config.yaml
balance_bias: false
n_head: 4
norm: "rmsnorm"
norm_place: "pre"
positions: "rope"
attn_scale: 0.177
init_std_qkv: 0.0395
grad_clip: 2.0
warmup_steps: 376
final_lr_fraction: 0.02
batch_tokens: [32768, 65536, 131072]
doc_mask: false
train_tokens: 270600000
Below are experts of layer 3 (counted from 0) of a mixture-of-experts language model. Rows are named router (the router's row for the expert), down (a neuron's output weights, with its number) and show model dimensions 0-79. Each number is 128 + 32 x the weight over its row's rms, rounded and kept within 0 to 255.
Before each expert's rows: "raises" lists some tokens whose logits its average output raises strongly, later layers aside. This comes from a sample of Wikipedia text that the model never trained on.

# expert 16
raises: "\n", " (", ",", " and", " |", "."
router [135 114 108  98 132 122  64 137 135 112  92 135 146 114  82 132  62 110 151 171 148 108 181  93  92 119 101 139 148  76 100 115  69 144  89  82  94 159 182 105  63  94 185 152 158  98  99  94 163 179  67  68 110 105 121  94 173 130 135 145 107 138  83 172 142  87 112  94 167  91 102 115 117  84 127 138  95 154 120 131]
down3 [155 159 115 158 131 143 127 132 127 171 117 127 119 134 164 159  73 154 119 167 179 106  89 103 113 195 110  50 126 124 106 109 128  49 127 123 146 156 122 127  79 115 132  77 104 175 190 104  95 123  96 161 114  75 147  71  83 137  64 139 109  64 202 113 109 159 123 132 119 152  98 122 199 155 135 186 120 124 101 153]
down4 [172 147  71 149 136 150 112  89 112 100 115 141  99 140  62 190 160 151 141 157 125 157 114 157  48 135 183 129 153 150  85 188 146 162 140 102 131 123 108  88 119  92 121 103 123 136 105  88 139 156 104  65 138 134 161 105 109 118 104 138 108 148 104 166 139 124 134 190 113  83 117 185  90 142 152 135  84 141 156 175]
down5 [ 76 138 167 119 115 114 191  76 150 133  98  95 118  68 133 185 132 105 133 100 143 112  42 146 131 129  59 139 129 124  69 158 145 100 188 182 166 119 117 121 166 111 175 141  91 166 156 170  93 137 130 180 112 138 119 136 114 112 113 140 139 169 121 146 147 103  81 167 134 115 176 173 159 108 187 109 138 110 180  97]
down6 [192 118 143 142 166 201  88 135 123 123 126 150 133 102 118  93 112 152 150 159 193 127  90 182 163  95 136 109  36 119 160 118  83 107 142 134  80 122 195 122 126 141 120 150 145 108 108 111 144 129 189 145  98 180 122 158 152 106  66 173 114 109 150  76 124  95 150 142 100 137 160 184 126  68 126 115 129 163 147  84]
down7 [ 87 106  70 171 206 125 116 115  96 121 110 198  86 130 145 149  89 162 130 101 143 145  84 112 137 195  94 120 153 100 148 171 116 119 210  74  77 147 128 118 135 139 113 166 144 179 159 132 115  53 103 121  46 140 140 188 130 130 112  79 134 151 202  68 113 115 176 121  92 151 155 120 161 140 117 159 146  74 101  90]
down8 [106 168 119 121 108 171 183 147  78 148 138  90 119  85 134 121 192 141 128  96 129  89 123  87  86 137  75 102 145 154 172  85 154 116 136 119 119 124 127 118 156 103 106 130 125  97 118 123 104 115 151 172 133 131 155 117  55 172 146 112 152  86 103 132 116 135 102 130 143 105  92 151  57 132 130 192 179 117  99  88]

# expert 5
raises: ".", ",", "\n", " (", " and", " |"
router [150  74 138  89  88 133 112 136 138  62  85 159 154  85 116  92  81 101 110 192 146  79 123  94  99  78 121 160 168  95 101 130  88 124  98  74  87 150 144 124 102 101 171 143 166  94  75 107 102 177  59  85  93 118 115  76 160 130 131  97  76 132  70 186 144  73 115  92 179 121 108 105  80  90 141 162 115 177  98 115]
down19 [112 137 130  96 141 146 127 116 116 134 189  64 173 135 144 184 188 133 130  98 146 154  93  34 148 140 116 114  93  87 145 126 118 190 101  83 113  93  88 184 138 171 138 149 111 180 130 170 177 149 135 140 139 111 129 182 116 155 118 112 125 157 182 118 138 138 126  84  52 147 172 164 116 103 129 164 105 105 147 115]
down20 [124 153 113  82 157 114 131 169  99 123 154  65 125 191 106  95 154  75 147 171 127 113  75  53 105  93 149  39 152 109 127  88 179  90 168 158 145 124  83 124  91 133 171 105 177 133 157  97 159  99 139 138 103 158 131 186 120 136  70 164 127 159 117 104  76  87  77 147 137 156 189 156 123 123 177 103  96 110  93  98]
down21 [113  49 161 140 125 112 107 154  73 105 109 158 153 107  83  78 110  81 158 125 118 158 104 119 107  91 167 181 107 126 136  98 114  82 141 113 153 128 142 130 215 127  83 149 137 120 144 161  90 179 166 106 139  86  91  73 131 138 171 100 104 135 157 138 140   9 136 107 136 132 118 133  95  92 127 102 106 118 144 128]
down22 [137 175 135 145 114 129 172  89 194 150 144 165 122 132  43  74 119  58 160 162 138 145 108 125 163 152 104 138 178 153 118 159  88  98 134 116 173 152  83 170 172 161 116 150  77 175 127  76 150 187 148  99 147 106 177 105 145 121 124 175  81  88 126 109 108  74  97 131 226 167 157 142 171 220 151 121 101 142 123 120]
down23 [178 112 110  95 112  75 141  89 187 111 112 110 160 140 135 110 113 157 146 197  97 180 127 143 131 178  84 168 127 117 149 186  96 119  96  82 133 116 144 102 107 103  99  73 167 169 196 137 134 132 124 157 177 102 162 155 139 144 109 158 118 109  85 115 133 198 128 112 163 133 130 108 107  98  62 148 131 161 111 120]
down24 [141  69  64 151  95 116 136 125 144 163  76 152 121 144 170 175 128 182 125 198  99  74  89 178 146 194 121 115 129 172 117 126 113 121 166 148 125 126 127 151 146 118 147  90 130  67 144 117  83  83 152 106 117 133 180 170 195 128 119 145 120 100 103 113 152  70 107  38 133 135  96 132 110 113 136 132 148 145 105 150]

# expert 11
raises: " |", " ", ",", ".", "\n", " M"
router [182 101 166  83 128 152  69 123 140  88 102 153 122 111 146 139  92  93  85 167 156 110 124 106  62  96 113 171 125  88 120 106 121 135  90  83  80 154 158  80 101 125 172 128 148 139 111 149 115 186  70 106 101  95 148  45 151 119 148 123  72 140  95 170 143  49 126  93 146 134 102  53  91  92 112 139 113 155 113 104]
down6 [103 118 132 107 101 163  46 152 139 131 149 150 151 109 120 160 100  86 112 119 112 141 110 124 106  93 111 120 121 152  83 150  92 126 112 118 144  87 121  86 163 146 183 120 127 105  80  64  98 103 139 159 144 138 103 102 231 182  90 175 127 148 116 108 104 159 104 114 155 113 103 147 181 148 147 130 142 147 103 125]
down7 [137 162 117 121 100 129 137 115 113  89  77 148  82  78 137 131 145 127 101 125 104 130  88 189  97 157 183  88 128 170 129 103  98  78 126 143 107 113 184  87 135 118  96  92 109 118 153 170  52 195  98 132 167 140 154 167 129 106  83 144  57  82 136 104 157 156 149 101  86 150  93 149 119 219  69 145 116 141 152 115]
down8 [103 175 190 103 144 126 136 149 113  76 120 148  84 165 120  41 187 163 118 120 109 139 110 110 128  49 166 125 102 129 130 164 181 151  85 146 117 145 149  96 139 161 102 199 142  82 115  56 164  82 189 131 135 165  61  91 134 165 143 118 139 122 105 116  93  68 106 113  95 152 104 114 131 159 157 136 115 132 100 179]
down9 [136 104 178  80  82 152  98 167 137 129 148 121 102 145 133 131 178 141 180 166  83  74 159  98 120  83 141  87 181 131 153 162 165  91 142 138  91  98 142 134 102  93 153 182 114  80 128 148  90 132 116 119 170  86 131 163  86 164 106 124  94 107  83 113 129  65 125  66  78 133 108 110  93  88 147  99 118 147 109  47]
down10 [167 140 127 130 129 165 136 131 152 165 131 150 192 126 144 118 115  96 151 150  72 144 184 136 128 196 107 146 150  78 156 217 177 171 109 107 105  88 112 159 105 134  86 134 102 130 151 111 120 111 119  90 105  98 118 115 115 127 195 121 152 159 111 136 153 125  46 140 195 125 141  99 122  96 133 123  77 180  89 162]
down11 [159 107  90 131 130 107 138 150  50 139 119 137  99  75 106 131 135 141 146 172 163 136 132 198 138 136 101 154  96 111 172 117 140  61 179 120 134 129  76 126 116 136 123  90 131  93 121 145 100 252 103 159 105 161 101 156  98 128 180 159  92 150 112 161 173 152  94 142 101  84 174 109  46 152 149 147 150 134 104 141]

# expert 14
raises: " and", " ", "-", " |", ".", ","
router [146  73 142  67 106 122  93 126 155  82  85 160 128  97 128 108  80 119 130 169 147  91 156 106  83  85 124 160 156  88  97 121  81 139 109  78  88 149 161 114  76  95 186 137 179  85  81 106 109 191  85  78  88 127 118  75 164 141 141 103  88 132  81 181 138  73 112  92 185 115 103  88  78  83 126 145  99 171 121 104]
down12 [137  90 180  87 168 139 107  96 144 133 180 106  90 152 114  82 129  90 174 149  73 180 122  75 118  72 145 131 103 117 116  80 122  81 161 155 133 137 156 148 194 131 105 103 104 165 129  94 122 142 117 160 125 107 147 157 137  79 146 127 124 170 103 120 156 108  46 112 152 206 145 126  94  92 154 156 129 145 140  84]
down13 [101 140 123 133 101 176 113 216 151 158 109 172 130 146 128 152 164 103  36 117  85 107  99 168 144  63 164 134 152 135 142 147 172 137 144 159 136 126 184  95  59 135 111 143  67  88 131 106 174  84 127  95 152 122 161  84 105  99 103 199 130  98 123 150 144 187  68  86  94 123  93 138 143  85 135 108 158 114 164 123]
down14 [ 66 141  91 157 141 103 121 180  95 151  66 123 135  78 224 114  92 100 135 179 117 168 141  93 113 143 156 117 167 106  83 112 161 165 118 164 113 158 116 135 100  76 171 161 122 128 129 119 158 149  79 172 117 107  82  72  77 163 177 161 119  34  82 116  32  94  71 152 139 189 177 140 143 125 122 172 129 166 146 126]
down15 [172 113 184 202  95 151 121 142  91 154 102 122 153 128 108  78 165  71 150 102  85 172 129  70 118 143 152 119 138 146 136 186 164 159  68 105  83  55 145 102 118 125 121 128 171  97 140 103 151 108 117 207 173 148 122 154 115 141  91 142 105 135 161 156 101 141 190 133  91 115 130 114  98 122 142 125  97 100 126 148]
down16 [157 103 119 182  88 152 127 102 109 128 143 123  94 132 123 101 150 144 139 145 124 130 173  51 167 113 133 113 114 167 167 156 190 138  88  99 167 108 156  94 125 124 139 134 157 116 104  85 139 114 170 216 122  84 108 114  88 122  83 133 140 100 131 180 200 187 176 133 147 131 152 107 118  97 171 176 125 140 124 153]
down17 [143 143 170 159 112 141 109 182 153 154 110 145 144  89 136  80 159 161 100 147 123 117  88 207 122 110 121  70 143 130 112 119 122 138  41 123  92 169 124  67 169 148  81 208 160 133 159 129 122 146  79 156 131 151  92 105 170 149 171 110 107 166 167 132 108  73 157 156 150 140 136 107 139 141 172 108 172 165 146 132]

# expert 0
raises: ",", "\n", "-", ".", " and", " "
router [156  82 141  73 109 131  85 117 150  85  81 148 134  98 133 125  77 103 125 176 146 100 143 101  80  87 116 157 157  75  99 116 100 143 101  85  81 164 159 100  71  96 179 123 179 105  92 120 110 186  73  74  86  99 132  71 160 145 148 117  92 137  80 174 137  69 116  96 174 107  96  76  82  87 123 155  89 159 102 114]
down3 [113 152 144 137 145 138 150 128 126  96 122  93 113 157  76 137  93  95 121  93  84  88 120 172 174 147 145 216  54 177  96 191  85 198 103 132 101 151 115 131 124 150 132 117 149  98 125 134 181  54 153 167  94 175 101  74 120 127  68  68 140 130 191 112  48  84  94 160 121  89 110 127 106 169  97 105 127 132 141 122]
down4 [133 192  84 154 119 185 189 155 123 130 123 143 124 104  79 151 105 139 148 103  87 126 112 178 185 149 143 146  94 106 126 123 128 174 140 130  83 156 187 104  90 104 182 154 111  90  81 190 110 178 154 161 104 171 125 131  77 142 162 119 164 105  97 132  94  97 107 153 126 144 148 149 173 152 128 151 141  99  83  99]
down5 [111 105  71 144  93 145 140 153 130 113 165 136 192 112 141  81 176 144 107 143 160 168 112 148 107 141 139  98 212 128 116 118 119 129 109 123 120 162 137 142 115 118 103 183 151 100  92 125 135 138 126 115 104  84  77 140 112 172 125 155 201 120 129 137  97 108 155 145 100 148 112  80 157  66 155  68 199  75 190 154]
down6 [126 128 149 119 117 119  93 179 190  80 134 147 134 148 139 164 106  91 148 173 153 138  91 182 105 156 188  86  99 138 155 190  85 117 149  97 156 107 134  76 178  40 176  88 121 189 117 116 133 119  87 126 180 143 113 162 115 138  95 118 138 117 148  83 127 150  82 180 172 146 195 105 170 182  74  92 167 130 123 103]
down7 [111 138 101 147 164 152 205 116 131 137 147 103  96 124 158 135 142 154 145 137 137 171 119 166 167 151  90 114 135 157  74  58 110 103 159 101 205  97 108 158 115 119 129 134 103  74 133  80 198 116 165 174  92 132 186 116  71 115 108 186 133 112  98 117 132 170 114 174 129 183 156 148 136 115 167 142 102 125 113 125]
down8 [124 120 174 101 150 143 111 101 104 133 147  93 107 134  91 106  87 135 148 111 131 151 136 100 129 122 118 205 131  85 100 119 131 188  93 130 142 138  97  62 132  55 173 123 150  80 121 117 113  97  92 174 125 197  99  80 150 117 113 115 156 104  86 150  97  58 121 166 123 109 130 172  83 169 134 103  97 149  97 113]

# expert 19
raises: ",", ".", " and", "\n", "-", " ("
router [157 103 136  73 115 130  89 130 150 100  89 139 135 103 137 131  69 110 137 167 137  88 157 108  84  81 122 146 150  83 107 112 107 133 105 104  95 141 162 105  79  92 165 136 170 103  96 113 110 184  84  63  88  97 126  75 151 140 162 126 106 108  56 181 128  52 102  99 184 121  84  83  98  90 105 139  97 160  99 131]
down29 [ 92  86 171 145  90 105 104 137  94 140 132 182  89 103  90 150 145  79 175  78 159 142 135  76 131 106 123 172 186 127 153 118 122 109  65 143 135 147 171 146  96 128 177 119  89 159 119 178 135 122 176 120 132 131 118  85 166 132 154 104 132 158 178 150 170 123 137 129 126  99  91 121 125 139  98 129 148  72 133 109]
down30 [128 141 101 114 125 103 146  87 155 109 100  52 141 126 185 101 122 124  94  80 171 151 146 107  99 163 140 113 115 133 174 123 168  76 107 147 122 121  80 127  63  83 150 135 116 173 140 113 157 168  96 131 105  99 106 118 107 154 150  84 118  87 111 126  75  81 107  88 173 129 151 158  83  62 134 169 130 148  56 147]
down31 [ 89 113  91 124 111 160 134 189  94 157 137 163 129 111  83 132 124 103  97 112 127 118 111  97 110  94 142  96 170 156  83 139 140 150  64  83 114 158 119 163 125 169 130 145 106  99 150 159 183 141 173  80 160 117  68 139 132 157 133 101  82 143 155 187  99  98 138 139 151  93 146 122 149 136 140  71 167 154 119 162]
down32 [165 150  79 125 131  90 131 101 132 130 119  76 154  87  78 189 143  88  94 145 128  97 116 141 178 129 103 138 189 151 122 108 100 144  76  82 146 118 126 168 174 147 122 132 131 130  99 129 104  92 123 161 178 132 127  93 165  95 144 126 209 134 142 127 116 173 168 171 112 165 182 148 158 160 150 115  98  91 144 196]
down33 [133 123 206  85 206 116 141 186 187 159 148  99 118 160 127 199  87 129 147 130 128 100 124  78 121 106 170 135 127 154 196 183 132 187 131 131 120 152 139 104 152  88  82 130 133 139 153 142 179  91 107 160 122 108  72  73 116  97 139  78 117 117 137  87 164 156 126 160 168 196 147 144 152 156 139  96 136 116 147 133]
down34 [ 85 171 101  91 167 150 152 127 114 106 125  58  84  90 105 163 139 184 110  66 132 116 111 153 123 128  96 172 104 126 151 158 164 104 137 116 140 119 139 162 165 141  66 113 119 124  89 136 109 116 159 128 197 159 124  97 163 121  91 138 175  73 114 118 138 119 170 162 166 130 181 136 162 163  93 141 117 136 133 117]

# expert 1
raises: " ", "\n", " and", "-", " |", ","
router [157  96 140  83 127 129  79 113 155  88  88 161 128 116 135 131  74 111 129 168 171  94 154 103  86  95 124 152 144  81 110 117  91 109  83  89  99 155 173  97  70 101 192 123 164 100 105 123 116 186  84  71  83 105 144  50 169 130 145 133  87 126  80 173 133  60 106 102 171 112  93  82  90  76 136 140  99 153 102 118]
down15 [ 83  64 206 159 144 127 123 168 154 159 129 119 117 163 132 112  82 166 129 112 170  91 137  70  60 140 147 111 144 129 135 114  83 125 174  95 118 150 114 178 135 130 119 218 136 126  21 192 116 129 184 136 118  65 155 125 109  77  99  85 115 124 174  91  79  64  61 169 127 146 127  69 113 106 179  97 133 128 148 165]
down16 [182 133 130 119 112 125 111 108 135  97 129 103 107 167 149 185  99  83 131 112 136 171 157 192 178  78 109 116 146 194  75 107 141 125 102 139 162 157 104  26 137 182 180 162 109  51 104 169  87 131 134 113 121  69 159 110 137 136 141 115 147 104 124 119 148 170 100 140 156 101 144 137 123 103 109 125 152 167 101 160]
down17 [122 152 113 129 103 181 108 149 148 107 172 143  92  89  65 153 104 135  71 124 249 109 172 111 129 128 158 100 106 123 123 131 159 139 148 124  96 130  94 116 118 143  92 120 132 169  64 103  87 137  75 147 166 154 113  90 122  54 116  93 114 204 153  77 194  65 118 120 121  88 117 102 116 126 166 184 102 122 134 117]
down18 [145 147 156 123  98  78 117 118  96 178  95  65 144 154 127 110 160 105 156 134 106 116 149 152 155 107  86  95 185 129 116 158 186  91 170 140 155 160 157 141 135 136 142 146 115 157 122 117  31 142 112 193  75 127 155 149  81  74 141 165 123 114 137 137 160 154 163 222 147 104  85 145 149 114 145  61 163  56 153 123]
down19 [ 89 122 138 185 177 144 106 119 181 106 139 131 159 128 134  88  88 119  91 189 106  51  99 128 135 145 140 124 112  93 166 102  57 102 136 146 150 113 162 154 166 107 148 165 136 147 121 123 193 140 165 129 132 118 141 145 136  82 166 111  82  83  90 133 127 145 136 106  86 180 179  86 142 116 108 154 107 165  98 116]
down20 [107 166 135 148 117 120 146 119 128 126 121 118 124 122 133 127 148 174 122 126 102 132 149 150  88 142 138 193 110  97  90 147 123 156  92 188 155 109 128 119 164 125 125 108 117 121  88  81 136  14 181 119 156  89 110 170 145 131 148  82 108 175 160 137 104 255 182 142  74  99 130 188 168 196 153  96 162 100 179 151]

# expert 3
raises: ",", ".", " (", "\"", "\n", "-"
router [186  99 159 112 105 145  86 117 128 111  96 137 129  94 130 114 101 133 132 194 119  87 142 108 107 103  90 159 151  67 106 131 129 127 104  84  92 191 131  98  89 111 158 138 168 105  98 134 115 189  65  95  98 111 131  73 143 137 190 125  91 121  72 182 122  74 137  96 167 112  83  83  98  97 138 166  87 162 105 103]
down2 [138 144 119 116 104 125 148 110 173 125  65  95 105 116 167  99 170 158 149 141  83 112 114 143 111 161  53 115 120 105 140 108 138 128 137 184 110 195 151 110 176 125 114 139 175  68 103 167 107 107 206 104 153  74 140 140 112 102 163  83  90 121  94 119 121 143 144 130 111 152 138 136 169 128 129 129 207  67  78 125]
down3 [116 114 158  96  96 129 143 171 156 141 127 162 192 120 213  46 109  71 124 141 127  81 183 117 127 107 168 120 168 136 141 147 117 168 102 165 168 160 176 189  98 100 153 131 126 117 129 134 117  98  61 129 160 132  81  85 122 137 167 151  93 148 133 162 175 176 129  41 134 164 141  81 117  94 155 132 130 184  99  90]
down4 [136 143 205 111 143  70 125 121 133  71 140 120 155 158 150 135 171 141 145  53 156  61 126  85 102 126 140 144 110 107 130  96 141 131 105  52  88  96 158 107 128 176 116 103 151 122 149 133 150 133  73 113  82 149 119 109 179 125 171 107 168 149 138 201 175 112 133  96 159 130 112 144 116  60 103 150 115 143  97 151]
down5 [146  79 146 173 178 148 146 110 186  56 108 127 128 131 131  77 150 118 172 121  85 123  95 140 146 105 140  71 141 109 187 167 171  98 115 153 215 139  70 150 140 112 105 121 170 118 135 168 109 144  93 133  84 180 157 159 119 120 160  66  92 138 142 102  84 152 115 158  76 187 121 132  86  71 129 152 123 110  80 127]
down6 [133 135 101 121 118  99 133  65  85 141 130  93 117 109 194 120  95 149 142 131 131  80 102 116  65 106 117  67 247 175 148 114 133 153 117 110 108 116  90 105  82 159 154 118 137  64 121 104 125 129 151  94 167 129 147 118 140 202 130 198 107 101  86 106 146  90  96 132 144 131 164 139 159 182 102 189 116 155 132 127]
down7 [ 92 115 147 162 161 100 127  72  69  95 161 125 129 138  82 114 182 139 118 106  60 159 148 150  79  95 134  99 152 121 120 119 103 134 165 177 163 132 150 133 114 124  75 165  81 116 166  93 194 145 105 113 155 136 142 111 111 166  95 135 167 139 144 115 132 176 129 185  82 130 178 157  98 158 146 103 182 144 111 121]

# expert 21
raises: "\n", ",", " |", ".", " and", " "
router [144  85 136  79 118 133  82 128 150  88  87 156 124 103 123 118  72 116 128 170 144  91 152  92  74  93 113 152 157  81 105 116  88 129  96  77  88 147 155 102  76  91 188 128 175 100  95 126 124 191  76  70  91 116 129  64 170 141 144 113  90 137  82 179 133  68 111 101 180 108  89  88  81  84 130 139  97 163 110 113]
down12 [149 206 138 129  89  94 125  80 107 123  91 113 126 144  93 120 105 113 182 167 120 133 126 142 143  98 150 206 144 158 132 106  88 150 105 139  75 159 120 128 125 166 106 168  93 138 146 128 156 189 125 133 143 132 153 122  62 176 113 146 118 145 176 162 102  89  64 131 112  46 104 192  71 110  85 134  98  65 125 167]
down13 [ 95 134 134 135 114 171 103 130 105  95 235 108 107 115 125 137 178 105 107 140 148 148 160 115  79 111 119  99 109 170 186 148 197  69 216 148 160 139 140 175 189  96  59 145 154 160 192 128 124 121 154  78 172 113  92 210 137 135  94  80 124 124 147 123 161  73 194 155 127 129 189 137 161 160 144  88 128 149 149 155]
down14 [144 127 131 100 140 164 133 103  89  77 108  69 127 109  92 132 155 157 141  87 166 107 140 138 115 125  90 172  86 155 108 138 162 137 127 119  95 141 137 142 156 185  93 138 151 115  47 181 114  55 130 114 129 149 132 185 160 136  78 200 154 129 194 170 132 142 136 116  98  57 136 115 151 168 112 206  60 125 174 148]
down15 [163 122 126  88 126 170 176 103 156 128  97 140 122  90 136 147 124 108 185 129 105 163 191 110  91  69 107 136 109 109  89  94  88 152  70  70 107 141 154  88 126 135 152  94 149 126 137 152 153 150 103  87 150 106 176 108  94 157 161  88  63 114  70 110 181  97 129 137 158  79 135 133  87 133 130 116 105  82  79 127]
down16 [119  78  89 112 114 154 105  91 124  84 144 132 115 135 116 116 128 166 150 135 150 103 136 104 177 191 167 124  71 118 169 171 148 168 125 119 120  98  57 128  69  99 140 117 146 141 172 171  62  83 131 107 151  77 111 121 123  88 135 152 140 120 148 112 146 201 128 158 114 165 154 121 172 144 206 116 122  90 161  87]
down17 [ 94  79 165  54  72 186 184 121 111  98 168 150 146 132 111  70 127 147 150 153 150 115 116 118 121 125  99  92 155 104  98 109 114 125  23 157 106  61 137  81  95 125  84 111 125  94 147 134  82  98 153 179 238 100 169 145 133  99 141 136  99 147 125 167 121 150  84 148  77  84 147 139 105 129 128 130  93  94 162  60]

# expert 7
raises: ",", " ", " and", ".", "-", " in"
router [155  72 132  84 128 127  83 132 139  81  81 151 142 110 124 111  74 108 116 160 155  97 147 107  77  86 125 145 151  88  90 125  99 130 111  83  86 164 156 105  69 102 180 126 171  97  89 131 103 192  78  79  93 118 126  64 162 133 126 122  85 148  81 177 145  81 110  89 178  95 106  74  75  81 113 158 107 177 114 100]
down28 [155 162 132 167 123 143 106 196  92 118 144 116 128 177  93 172 133  95 161  99 120 162 141 144 113 102 147  88 122 158  92 132 118 170  70 155 151  81 171  91 106  98 132 163 148 177 154 117  92  36 104 133 128 122 111  67 135 172  79 144 124 113 147 143  76 143 146  96 141 117 139 125 158 135 138 116 147 104 129 169]
down29 [102  79  49 139 122  99 133 174 163 134  97 161 197 125 128 137  83 178 145 120 109 116 108  99 105 125 135 150  83  56 117  67 116 122 148  74  80  59 118  99 181 113 106 133 112  80 112 151 124 129 162 108 125 140  92  94 121 129 145 150 204 205 117 135 104  59  99 159  71 104 119  97  86 171 129 157 160 104 106 114]
down30 [193 133 123 107 130 135 114 126 150 120 168 127 174 144  93 174 143 165  85 170 145  82 145 121 115 135 135  91 212 112 163 196 130 160 126 110 125 165 110 116  69 132 128 129  94 107 128 165 135 196 153 125 193 127 191 107 159 101 160 110 156 104 122 114 157 120 121 110  93  94  80  92 154 117  98  75 139 124 155  99]
down31 [145 148 152  95 126  74  85 146 160  87 123 165 130 174 182 102 172 146 126 254 134 145 136 146 124 159  84 137 107 168  91 132  75  74 114 114 155 132 148 146 118 180 166 111 100  95 131 100 138  73 144 114 146 149 131  91 104 135 117  79 133 107 146 110 107  95 123 144  88 123  65  94 174 115 123 165 183  96 159 102]
down32 [118  97 143  83 131  90 134 154 115 128 144 106 128 101 118 107 196 137 117  36 139 146  95  81 175 130 173 164 116 129 154 155 131 118 131 137 181 139 120  52  99 104 174 103 142  97 193 111 135 132 103 105 148 141 131 125 106 128 121 116 180  99 136 121 175 145 211  79 108 179 150 176 150 158 125 124 110 180  90 124]
down33 [176 128 136 150 146  38  98 147 109 102 107 164 140 110 148 167 147 140 135 169 119  98 152 178 148 142 113 123  95 137 123 156 123 203 122 119 100 124 167 105  96 144  95 175 127 122 128  66 150  91 104 150 101 131 167 170 152 120 132 106 150 162 118 138 170  84 103  95  89  86 153  87 105 106 119 158 127 157 144 178]

# expert 10
raises: "\n", " C", " M", " R", " D", "g"
router [134  95 139  74 122 150  92 101 151  84  78 154 112 104 143 130  65 112 127 170 156  82 150  84  81  90 112 162 155  79 114 114 104 124 107 100  94 151 143  98  74 102 193 135 183 102  97 127 117 179  86  70  87  99 124  61 163 142 159 126  99 125  82 178 121  66  98  98 178 109  96  82  75  80 122 135 106 164 112 131]
down23 [112 124 136 121 172 136 130 146 153 152 124 106 122 134 125 128  79  93 141 135 121 126 230 107  86 116 130  74 140 117  44 150 142 141 161 162 127  91 138 112  19 121 109 157 123 129 128 189 137  98 103 124 170 157 102  97  82 141 117 100 122 175 133 107 113  83 144 141 176 124 131 143 141  64 103 155 121 159 143  98]
down24 [146 112 107  76 101 138  98 168 111  97 184 113  93 125  97 107 127 181 131 169 119 153  79 112 111  97 106 138  90 123 113 122  91  75 151 135 151  88 145 161 125 111 106  89  90 172 174 157 149  67 134  94 100 181 129 130 103  75 149 158 132 118  54 127 180 119 143 142 160 148 129 135  95 113 126 139  94 156 191  76]
down25 [170 126 153 116  94 112 113 111 135 125 183 140 169 197 175 107 149  69 157 120  86  72  94 169 185 152 105 117 109 150 156 137 108  95 174 169 164 137 117  60 153 143 174 173 141 126 138  87 145  86 104 178 116  79 181 131 145 118  96 102 111  93 124 103 132 173 176 108 114  71 121 131 131 107  98 124 149  98 135 158]
down26 [120 166 109 129 119 151 123 150  95 110 131 155 154 143  49 117 163 110 129 109 124 106  63 173 133 106 139 115 133 120 157 124 159  49 140 108  87 121 114  93 135  71 129 141  93 220 133  87 189  53 161 147 153 106 131 165 161 140 155 111  72 122  95 115 103 181 143 153 104 101 103 130 134 136 131 160 137 199 119 121]
down27 [126 141 117  96  77 171 134 153 116 157 146 108 134 212 115 117 189 182 151 100 115  93 119 115 155 123 103 113  62 135 159 107  94 124 156  70  89 101 111 161 146 133 130 127 142 166 179 132 125  18 128 151 145 124 177 181 112 189 129 134 159 156 166 130 129 188 170 131 121 156 118 190 128 202 132 141 137 116 117 115]
down28 [134 136 124 118 109  92 108  87 141 112 124 146 129 118 153 160  90 113 101 147 185 161 122 116 130 188 149  99 117 108 118 109 125  66 119  79 104 198 146 109 111 163 116  48  96 183 161  91  98 185 102  48 109  86 101 126 116 105  85 128 134 104 134 114 121  93 131  99 150  98 101 161  74 138 136 145 119  58 140 117]

# expert 2
raises: ".", " and", "\n", "s", " in", "-"
router [134 115 152  73 126 130 104 113 146 102  63 139 121  89 117 146  56 120 148 191 134 100 146  65  88  89 113 162 153  86 100 123 114 131  94  94  79 143 155  81  73 104 193 134 195 117 107 135 138 184  83  70  95  91 124  52 174 145 149  96 103 121  77 159 118  61 111 100 165 114  83  91  76 113 133 153 109 155 105 147]
down42 [150 158 148 190 155 127 128 115 168 118 189 110 121 110 150 167  93  39 160  66  97  72 131 164  90  79 126 113 100 131 181  92 107  61 168 176 142 131  93 150 127 130 149 159 137  69 135  91 159 177  92 123  88 107 122 128 141 103 147 104 154  83 150 122 109  86 142 191 125 116 182 153 126 131  88 122  77 119  76 172]
down43 [121 118 169 148 132  83  98 132 178 147 180 169  90  82 123 115 101  95 150 129 150 131 135 111 132  85 131 111 150 111 136 172 159 132 144 120 183 127 155 175 119  88 157 121  80 111  88 131 112 135 114 101 125  94 127 135 129 163 160 163 107 173 198  91 133 122 165 131 115  87 113 109 113 138 152 162 172 122 154 110]
down44 [129 139 130 129 120 122 132  62 144 136 145  98 138 185 108 163  75  80 121 153 114  77 105 139 139 128 175 117  98 110 160 181 152 165 155 110  83 113 162 164 113 136 121 120 123 165 173  87 125  96 115 197 109  85 120 170  85 106 110 138 125 136 151 133  97 164 129 107  91  80 129 107 146 169 101 147 111 156  99 148]
down45 [ 89 118 115 202 157 156 178 122 107 112 115  76  42 143 151  83 141  39 116 110 124 123 163 162 114  84  97 124  93  93  88 145 164 108 182 105 138 158 109 112 148 164 124 173 138  90 141 168 145 105 121 125 120 166  94  91 123 125 138 120 101 102 177 135 108  73 178 167 140 143 145 138 121 144 112 130 112 109 168 109]
down46 [165 134 165 125 122 108 104 153 115 156 153 120 133 167  96 139 178 148 159 114 150 180 138 120 122 147 112 135 130 109 177 176 143  89 136 168 141 147 154  85  75 124 142 167 146 153 151 146 123 177 108 114 110 192 232 127 136  78 116 105 107 171  98 202 144  55 174 129 103 123 144 106 134  55 101 144  86  88 120 164]
down47 [107 108 111 137 134 135 101 123 134  81 116 198  89  83 122 124 126  97 130 131 120 172  99 169 152 136 173 206  90 116 124  60 167 158 124 153 161 133 150 170 147 123 108 118  68 116 165 132 129 149 189 116 118 109 144 134 188 138 100 168 115 106 110  92 142 119 205 114  59 157 117 145 139 121  99 134 104 141 155 141]